From a checkpoint of a small mixture-of-experts model trained on Wikipedia.
Size: 8 layers, width 96.
Experts: 256 experts in each of 4 layers, 32 squared ReLU neurons an expert, 4 picks a token, a sigmoid router.
Training: 642M tokens, 13562 steps.
Below are experts of layer 5 (counted from 0) of a mixture-of-experts language model. Rows are named router (the router's row for the expert), up (a neuron's input weights, with its number), down (a neuron's output weights, with its number) and show model dimensions 0-95. Each number is 200 + 30 x the weight over its row's rms, rounded and kept within 0 to 999.
Before each expert's rows: a language model's description of what the expert responds to; "mostly gets" lists some tokens that are sent to it at least half of the time. This comes from a sample of Wikipedia text that the model never trained on.

# expert 19
What it handles: Word stem endings. Word-final pieces and suffixes that complete a word before punctuation, such as prepar-ed, rec-over-ies, summar-y, disc-uss-ing, -ation.
mostly gets: "alist", "ropol", "Servic", "ators", "results", "ted"
router,168,125,185,208,169,174,168,232,140,155,202,246,191,230,196,206,182,189,137,205,205,216,185,229,218,179,169,231,174,202,197,195,180,203,206,230,184,173,201,220,231,200,226,205,197,174,209,195,245,177,187,165,217,163,249,130,234,203,213,242,230,218,174,210,145,217,197,195,226,225,212,258,131,151,258,205,178,192,190,211,258,190,192,215,208,208,219,255,222,243,252,231,225,221,209,226
up6,150,206,157,170,213,253,169,166,218,232,207,220,168,190,208,204,212,173,242,186,207,207,209,201,212,171,211,246,184,189,226,132,181,151,188,169,171,220,203,230,244,200,214,188,214,213,253,115,196,196,179,113,150,147,190,177,182,148,217,173,228,198,204,210,183,253,206,197,186,153,171,214,184,191,184,193,206,237,192,130,200,210,176,198,166,210,246,247,193,180,190,196,192,239,236,211
down6,158,161,227,201,213,168,241,212,154,241,215,221,232,152,200,208,215,153,170,191,187,205,219,227,192,181,194,221,124,201,152,198,249,155,146,229,204,191,187,176,168,167,194,159,152,227,223,218,214,160,207,184,177,197,212,248,198,192,156,210,189,207,234,193,197,205,229,244,183,190,202,163,224,256,186,227,180,169,181,173,209,230,239,128,169,210,225,241,264,198,194,174,202,251,154,185

# expert 28
What it handles: Proper-name pieces in sports. Name fragments and party or league words in sports and politics listings, such as Z-omb, O'Con, Republican, Liberal, NCAA, often after pipes.
mostly gets: "Conservative ", "NCAA ", "Republican ", "Stock", "Liberal ", "Arizona "
router,262,215,184,269,161,229,185,180,167,201,199,229,225,257,229,221,252,206,180,143,180,197,188,195,222,170,197,188,219,207,138,251,163,161,208,181,176,192,175,181,188,217,174,185,130,208,173,228,215,204,198,173,243,156,199,185,164,227,164,214,170,234,197,243,210,184,255,219,162,176,257,197,173,167,217,219,170,155,146,171,217,230,209,214,208,183,194,204,198,251,235,204,172,203,215,159
up9,230,182,228,140,141,193,132,194,178,230,193,203,220,218,187,201,234,250,222,217,200,191,204,186,289,171,210,226,157,189,203,228,225,198,276,192,208,224,183,170,202,185,162,239,167,207,173,217,217,157,263,162,210,152,214,180,214,223,224,209,215,179,211,235,213,203,212,183,231,212,192,163,187,172,217,207,202,190,211,178,203,245,287,228,235,173,241,173,230,204,236,166,202,237,216,228
down9,168,214,252,235,135,247,159,235,241,178,193,167,227,175,237,190,194,253,213,141,195,167,221,243,215,212,228,219,171,215,196,136,181,199,154,209,187,193,214,191,158,231,236,227,248,202,180,197,192,205,209,262,185,205,179,264,148,200,196,231,209,196,164,176,174,170,245,217,222,217,229,204,248,188,190,188,186,146,191,211,210,171,256,166,189,196,208,220,243,205,148,215,212,220,237,209

# expert 35
What it handles: Labels and sentence openers. Infobox labels and first words of sentences or header cells, such as Family, Personal, Title, and determiners like A, Some, Each.
mostly gets: "Personal ", "Each ", "Another ", "Despite ", "Many ", "Coordinates"
router,199,184,197,224,161,206,238,207,142,179,147,220,219,240,231,303,171,214,195,163,188,183,195,182,196,196,209,194,208,201,147,191,172,246,211,181,177,188,195,216,184,213,239,237,168,211,173,169,186,173,221,192,201,167,242,225,179,197,217,235,188,158,265,201,166,199,245,197,157,190,272,218,193,154,239,249,241,192,163,190,196,194,191,222,212,249,172,216,162,216,193,202,157,197,138,171
up5,200,176,246,190,217,189,209,199,249,249,158,215,183,226,230,226,171,233,242,208,172,211,196,246,229,180,192,171,204,224,206,194,197,189,185,179,207,164,215,214,209,210,246,167,188,236,168,222,185,197,254,206,221,188,250,252,233,173,180,250,183,220,238,250,247,205,151,226,221,224,167,187,169,198,211,256,196,242,170,173,188,175,188,123,214,228,165,279,170,197,183,178,267,195,200,209
down5,195,213,233,209,194,213,267,228,211,196,199,207,222,221,165,199,239,159,214,173,214,212,138,185,221,153,200,232,178,220,239,208,227,229,207,182,205,194,162,159,162,201,229,203,182,187,150,224,232,257,203,206,160,260,241,208,202,228,247,229,155,237,185,203,188,199,193,191,171,123,157,234,182,210,166,216,155,195,246,228,194,247,157,193,147,200,142,221,238,206,186,171,187,214,161,230

# expert 53
What it handles: Title-opening words. First words of titles, party names and phrases, often capitalized, such as My, Your, A, Independent, Conservative, I.
mostly gets: "My ", "Our ", "Your ", "Another ", "Conservative ", "Independent "
router,230,217,176,220,180,228,204,237,141,167,248,195,222,239,204,253,168,254,227,184,193,186,205,262,211,187,185,203,179,186,176,196,214,197,193,204,166,234,209,213,234,202,190,237,156,188,227,216,180,164,199,191,194,198,194,215,117,204,121,208,188,197,195,207,157,153,260,200,183,172,235,204,175,195,233,256,237,198,159,179,216,190,162,200,234,213,136,249,199,252,207,217,217,230,160,160
up11,180,217,201,243,205,240,223,283,230,141,222,202,149,194,179,189,197,258,221,189,144,193,204,138,198,175,189,201,227,225,203,180,191,243,180,198,216,205,203,210,221,155,199,173,234,243,184,208,153,242,255,228,263,167,186,233,172,221,238,137,188,196,223,210,199,230,174,157,179,182,197,192,204,181,184,143,227,228,153,158,193,185,256,235,198,216,177,220,201,236,198,175,186,189,178,213
down11,172,111,210,199,182,200,189,236,226,229,237,96,224,190,199,239,229,197,224,170,242,225,171,237,193,250,179,164,205,187,178,235,186,183,231,195,172,177,249,243,209,226,224,172,187,196,207,161,218,194,238,183,226,204,191,168,225,193,156,207,169,216,163,177,175,222,253,250,217,213,223,239,232,214,177,217,202,172,189,250,184,231,197,174,203,212,196,196,148,162,240,157,231,172,181,195